{
  "num_hidden_layers": 8,
  "d_expert": 448,
  "hidden_act": "squared_relu",
  "routed_scale": 2.0,
  "max_grad_norm": 2.0,
  "train_tokens": 509300000,
  "dataset": "wikipedia_en"
}
Below are experts of layer 3 (counted from 0) of a mixture-of-experts language model. Rows are named router (the router's row for the expert), down (a neuron's output weights, with its number) and show model dimensions 0-191. Each number is 200 + 40 x the weight over its row's rms, rounded and kept within 0 to 999.
After each expert's rows: a language model's description of what the expert responds to. This comes from a sample of Wikipedia text that the model never trained on.

# expert 11
router,248,243,238,134,227,222,140,195,241,164,285,223,176,186,149,186,165,252,258,273,181,140,163,182,196,186,125,175,238,226,198,217,173,225,212,187,236,167,185,173,192,224,178,176,147,206,221,167,205,177,259,224,220,159,204,199,236,218,132,197,200,188,150,194,139,205,162,224,163,183,249,145,189,229,201,234,115,209,160,252,225,202,175,213,311,197,172,203,226,108,175,227,183,186,191,156,244,127,252,193,190,190,197,194,191,194,141,222,206,164,197,260,192,210,163,173,256,276,184,174,146,233,173,120,175,138,190,279,121,145,219,174,184,272,210,185,176,304,212,196,196,189,248,176,236,209,164,199,183,200,183,176,181,157,204,155,253,184,261,270,258,150,216,175,228,249,198,217,207,172,207,151,188,160,194,320,192,314,198,145,284,175,171,178,229,232,210,258,177,143,217,161
down9,191,209,201,164,209,204,101,238,170,245,232,152,190,225,310,215,217,193,280,206,204,201,213,167,275,166,204,257,289,200,232,209,134,231,259,168,218,214,255,216,232,212,239,153,183,264,228,192,152,198,208,94,176,151,194,188,235,274,246,238,203,188,240,283,175,198,166,170,149,184,179,210,200,241,233,215,202,208,123,193,187,136,187,197,143,202,257,212,210,188,204,183,96,180,48,167,168,205,158,228,206,171,211,219,214,247,217,203,224,253,257,227,233,240,200,220,182,279,196,105,184,194,180,177,190,274,189,181,198,190,251,95,188,186,209,194,159,115,221,172,143,206,195,188,220,182,184,241,236,142,203,192,214,191,136,199,183,160,189,221,264,205,172,262,192,191,199,194,227,251,204,115,174,165,195,201,237,115,203,217,239,201,208,212,223,158,195,168,180,197,222,283
What it handles: Standalone space tokens right before a number, in tables after a pipe or in prose after in or a month, such as in 1958.

# expert 15
router,171,203,254,223,150,221,249,253,249,209,220,221,210,203,163,236,238,192,193,232,176,253,169,148,181,243,113,200,237,219,172,214,238,181,96,238,191,217,203,211,169,172,189,222,187,217,226,232,255,193,194,266,215,218,179,266,202,233,138,214,219,215,171,240,199,233,137,174,177,148,203,96,212,159,184,211,110,142,157,141,239,200,230,221,235,165,153,252,190,161,197,262,191,137,250,194,254,196,203,141,207,282,230,179,207,220,236,193,174,150,265,214,158,218,109,239,191,209,189,227,160,258,181,116,216,97,163,197,132,174,262,147,186,222,138,168,163,196,260,186,143,228,167,260,202,201,201,267,178,234,198,241,120,117,178,169,266,153,288,266,241,206,187,176,282,218,207,200,163,201,143,198,170,217,167,196,247,238,245,173,204,162,235,191,207,242,170,185,206,192,241,170
down0,276,211,256,146,238,217,224,301,241,158,310,234,209,218,222,188,160,237,201,189,243,117,201,253,201,240,256,187,183,217,172,228,292,169,251,203,226,144,198,193,238,177,210,195,142,92,218,182,186,172,263,228,206,196,142,133,281,209,288,193,132,221,199,307,169,174,215,200,204,172,224,193,189,192,144,204,221,90,186,188,271,202,211,211,176,155,199,181,201,150,179,179,242,184,196,209,235,180,195,214,140,192,185,197,209,80,176,213,242,198,217,242,238,270,145,213,193,160,240,150,193,183,218,184,155,192,135,153,174,204,156,199,131,213,175,252,158,206,163,175,192,217,251,171,288,192,215,204,196,185,211,259,258,173,170,240,228,240,210,207,246,146,173,214,145,202,209,174,194,225,207,198,220,152,221,221,255,202,128,191,128,134,197,194,250,209,211,219,199,256,265,235
What it handles: The coordinators and, or, & joining phrases, plus inner pieces of foreign or unusual proper names, such as Hingis, Zebulon.

# expert 13
router,240,227,165,156,129,199,200,191,261,138,215,140,230,172,199,149,137,194,193,169,123,146,190,207,267,189,233,164,303,228,207,250,216,229,113,231,209,198,133,141,169,214,161,195,199,180,120,208,182,162,248,237,241,194,219,244,238,198,245,185,240,226,176,185,204,225,160,169,213,210,203,193,189,215,263,216,215,152,220,229,204,195,167,226,215,218,259,117,227,177,176,262,197,208,183,170,282,135,211,226,238,201,192,196,196,233,211,163,190,197,178,196,228,253,173,211,123,179,145,258,222,174,208,117,229,210,162,206,168,168,188,183,241,296,180,112,161,277,187,216,240,247,298,113,190,229,195,181,234,256,283,244,222,225,213,170,263,159,218,241,192,220,211,179,274,197,182,259,139,186,125,252,163,146,202,200,210,224,231,88,236,224,194,190,114,212,178,199,186,180,199,199
down0,214,194,161,106,199,94,191,190,200,178,298,202,218,224,177,209,141,230,216,225,170,227,189,216,261,228,189,245,222,205,266,195,241,187,157,157,168,163,254,123,205,149,292,168,210,223,197,219,192,169,225,197,182,264,203,223,102,110,220,186,172,254,127,198,179,146,262,209,190,149,208,232,230,254,191,124,227,192,194,235,214,284,253,221,219,157,147,244,223,227,230,195,332,211,215,290,186,144,199,243,166,221,184,178,263,242,241,186,177,217,180,262,153,215,278,215,193,158,199,254,234,165,181,201,198,202,200,196,197,223,256,190,131,174,95,175,182,193,194,254,138,163,226,155,224,221,220,268,214,276,210,205,154,170,201,213,225,173,193,165,234,161,204,125,214,195,223,230,171,184,203,149,236,175,128,228,215,203,259,171,204,203,210,197,200,247,173,200,167,198,132,166
What it handles: Consonant clusters, prefixes and stems inside English words, usually followed by suffixes like -ed or -ing, such as dis, config, supers.

# expert 4
router,247,239,215,168,126,263,145,173,201,155,231,194,202,173,165,193,159,253,196,262,203,143,206,188,260,157,192,144,177,242,219,178,207,207,150,263,190,269,146,161,180,188,193,211,230,174,284,229,178,202,237,129,239,182,165,272,231,230,155,194,279,232,146,196,154,184,114,208,218,161,224,129,176,208,216,198,170,149,185,283,255,193,164,264,240,207,189,182,214,120,134,124,191,190,156,141,225,208,188,191,227,226,147,172,150,175,195,239,200,169,232,222,157,201,140,199,192,216,181,206,163,320,192,156,226,199,213,168,145,195,261,259,239,252,152,150,206,263,142,185,223,184,232,157,213,231,189,207,157,242,203,231,200,185,244,126,250,172,240,254,274,132,202,162,211,219,221,242,223,216,204,180,189,151,160,221,234,258,182,168,222,174,106,170,150,260,173,177,279,184,242,182
down7,150,140,173,227,144,204,178,213,177,134,193,183,195,232,232,177,223,165,216,178,211,172,195,302,230,271,103,228,277,211,207,185,176,201,218,269,184,262,304,162,155,187,185,200,252,236,163,225,193,150,242,177,201,232,261,168,193,141,169,123,263,162,192,173,235,228,225,189,200,213,206,180,166,213,148,250,265,188,212,154,169,207,237,118,240,166,188,154,201,162,184,217,251,259,154,199,209,141,204,203,189,227,181,186,192,203,129,142,180,309,143,161,253,194,197,211,167,178,179,100,169,213,215,219,161,137,224,194,177,199,183,103,208,229,182,233,222,151,231,229,220,242,310,228,237,216,184,178,271,194,199,172,213,238,191,182,208,246,267,80,226,205,203,182,200,288,128,225,187,240,206,200,211,235,229,137,215,223,186,212,201,198,200,304,191,187,202,195,192,176,165,209
What it handles: Leading pipe cells in stats and election tables, === heading marks, and prepositions or direction words like at, South, North, many, some.

# expert 6
router,170,290,206,117,187,187,186,159,214,178,241,186,212,228,153,211,174,261,219,258,148,209,232,219,217,203,162,194,201,270,207,222,244,234,107,235,251,249,183,142,232,234,199,208,247,198,227,208,298,156,302,235,233,200,176,187,210,266,172,203,216,127,172,190,221,201,109,232,233,146,216,189,196,220,251,208,198,169,121,208,176,176,241,236,186,202,179,197,194,197,185,246,145,157,166,214,276,176,211,209,206,232,153,152,188,184,167,216,253,218,184,230,211,177,136,195,162,199,175,195,214,252,229,160,195,170,242,123,196,151,188,122,259,196,228,146,200,271,158,174,222,249,217,240,212,155,165,235,111,189,188,195,178,137,201,228,247,129,171,201,236,264,236,129,232,203,169,154,177,199,143,179,140,168,167,185,317,297,252,155,193,146,208,156,212,211,191,192,168,190,293,218
down9,149,223,203,200,184,216,216,154,163,201,198,154,256,224,219,143,184,291,197,160,188,208,145,229,252,144,167,184,191,201,262,151,259,224,172,210,164,222,179,181,234,245,172,105,219,198,246,261,216,199,128,250,173,167,144,177,312,175,256,221,222,161,169,184,253,188,168,235,208,197,229,207,212,239,203,185,191,169,161,267,209,225,189,199,182,159,197,226,209,222,236,200,190,157,245,229,235,205,212,244,187,175,204,217,229,226,261,197,262,246,198,163,246,179,127,162,129,199,231,148,247,258,207,180,232,257,193,182,201,169,144,220,126,173,256,182,207,221,187,183,192,272,193,227,143,127,195,176,154,177,204,76,197,187,196,217,183,207,187,206,165,272,188,251,213,236,169,184,177,145,109,247,217,128,167,214,277,222,299,176,199,176,253,182,188,192,279,247,102,111,254,204
What it handles: Single line breaks after headings or table rows, opening quote marks, and single capital letters in acronyms or word starts (NMHM, SPRT, "Lovers").

# expert 9
router,219,268,230,144,164,247,246,232,225,161,218,135,196,268,145,121,218,341,263,263,235,223,159,200,203,238,203,150,197,221,164,110,164,157,180,226,205,271,260,160,229,226,170,249,191,206,185,214,207,195,237,278,168,193,121,209,196,136,191,296,185,207,176,150,156,232,164,183,223,171,185,164,194,161,196,221,150,151,160,251,245,207,143,194,181,217,178,172,184,211,146,220,241,144,172,167,274,227,218,218,295,233,193,205,225,253,249,203,163,179,171,177,214,199,167,267,218,190,147,162,166,247,149,252,199,130,211,268,167,170,214,85,183,210,215,168,182,269,186,143,218,181,163,255,162,200,182,209,245,181,245,182,208,227,144,149,199,185,193,188,204,227,166,176,198,198,175,261,232,199,183,254,168,225,239,180,211,230,228,186,228,190,210,194,140,271,174,207,229,226,302,186
down8,182,213,236,220,217,72,170,147,194,196,204,238,100,203,187,218,192,150,238,207,207,206,233,205,225,207,229,194,216,242,146,189,239,189,159,248,195,143,182,168,209,250,281,231,197,216,249,182,137,159,222,196,229,206,194,200,226,233,175,189,215,221,167,234,111,188,221,244,178,211,165,175,208,148,266,225,188,265,155,115,183,191,218,186,151,271,203,175,189,198,230,229,180,191,206,123,121,141,295,108,165,194,247,170,215,211,201,155,195,210,233,181,258,156,190,182,136,175,228,210,206,250,220,228,188,206,231,179,204,207,172,265,204,153,185,189,215,249,164,282,178,215,229,221,222,203,195,169,175,179,214,286,252,185,255,96,203,277,295,153,148,301,179,193,269,194,199,199,122,167,204,228,257,219,177,302,242,224,181,214,152,168,223,220,198,128,151,222,176,208,179,196
What it handles: Category nouns in sports, election and music articles, often field labels or table headers, such as Country, Event, League, Votes, album.

# expert 0
router,206,218,181,150,206,166,142,190,199,85,222,173,206,236,191,158,223,186,223,201,162,188,168,223,208,192,106,153,248,275,163,168,201,180,227,224,258,210,137,160,172,193,188,225,182,272,201,201,340,166,236,240,158,168,131,283,275,211,168,233,186,180,226,245,168,189,162,198,192,180,142,157,154,282,247,257,233,225,228,161,151,160,223,190,185,223,149,223,201,163,154,170,217,228,130,154,235,86,260,233,205,283,169,188,263,187,194,182,229,210,230,224,214,234,187,239,218,256,156,257,161,232,173,174,199,171,190,167,162,204,225,119,173,203,206,238,188,227,215,208,202,174,258,193,216,195,184,243,229,217,224,237,182,235,210,74,227,192,206,260,215,188,143,203,201,272,188,236,151,181,166,185,213,186,215,175,238,286,158,142,227,184,183,217,177,221,130,225,215,162,279,237
down6,201,202,225,220,190,223,209,218,201,170,202,167,192,212,240,161,177,300,195,150,286,238,196,268,236,209,264,244,186,196,221,224,216,199,137,224,242,218,184,222,209,246,211,253,184,179,240,217,170,153,193,199,196,133,270,215,251,163,197,193,209,198,166,188,234,196,241,205,197,179,163,192,186,219,201,139,256,228,206,174,269,179,240,229,197,236,98,117,263,190,176,125,193,160,206,187,133,180,262,209,208,175,140,216,180,200,222,279,201,247,178,140,165,208,174,270,173,198,175,177,200,231,185,235,245,184,124,144,224,205,191,277,194,234,158,197,187,221,73,137,179,151,178,153,180,238,222,211,264,213,200,125,171,159,105,177,223,224,199,183,325,157,202,216,144,190,188,270,244,326,173,199,172,215,237,244,146,165,200,207,177,224,218,206,227,230,156,249,242,267,222,237
What it handles: Verbs like was, is, were, has, be right after a subject, often opening biographies ("(1915–1986) was a"), plus also, first, as.

# expert 5
router,281,269,219,120,176,173,185,214,222,160,291,186,212,167,176,141,138,272,186,225,160,193,167,177,169,200,150,180,182,236,149,157,175,176,181,236,262,237,175,165,130,190,186,243,216,247,161,217,335,199,283,239,275,150,190,215,222,212,178,186,191,230,158,165,181,182,174,197,239,161,212,137,171,269,218,201,156,114,123,184,159,171,194,171,272,239,184,172,238,146,134,232,160,160,240,179,188,159,168,245,211,214,210,223,189,240,227,176,172,179,222,232,209,212,233,156,143,185,156,194,205,233,155,141,164,99,204,191,164,183,196,223,217,287,156,196,209,301,205,175,260,222,209,233,153,196,162,224,216,201,233,194,180,172,254,190,273,144,213,200,208,188,181,203,208,272,212,253,202,140,207,167,223,192,167,280,234,281,208,194,283,163,200,180,161,234,186,207,189,182,263,180
down0,269,188,207,210,209,243,153,213,199,182,197,160,157,269,276,224,286,204,216,182,211,141,118,100,267,201,198,204,195,161,258,181,181,148,204,198,196,176,148,208,225,287,202,182,208,274,170,186,197,152,224,247,229,241,249,134,198,260,106,237,199,149,200,167,151,215,171,223,157,212,187,229,279,122,204,196,198,203,187,135,195,167,203,169,91,173,246,164,216,213,248,202,165,137,175,190,189,253,161,280,145,227,244,159,267,187,192,260,226,197,220,202,193,133,231,178,174,154,195,178,98,227,245,221,69,169,210,203,149,200,200,188,220,200,203,186,224,139,163,203,200,199,124,184,160,209,209,254,216,138,230,234,168,165,145,145,235,241,208,182,244,191,202,212,194,198,185,199,232,249,194,235,197,162,218,147,208,200,168,203,242,186,269,223,259,198,175,212,235,290,183,228
What it handles: Articles and possessives opening a noun phrase, like the, a, his, their, plus the first digits of years, such as 201, 199.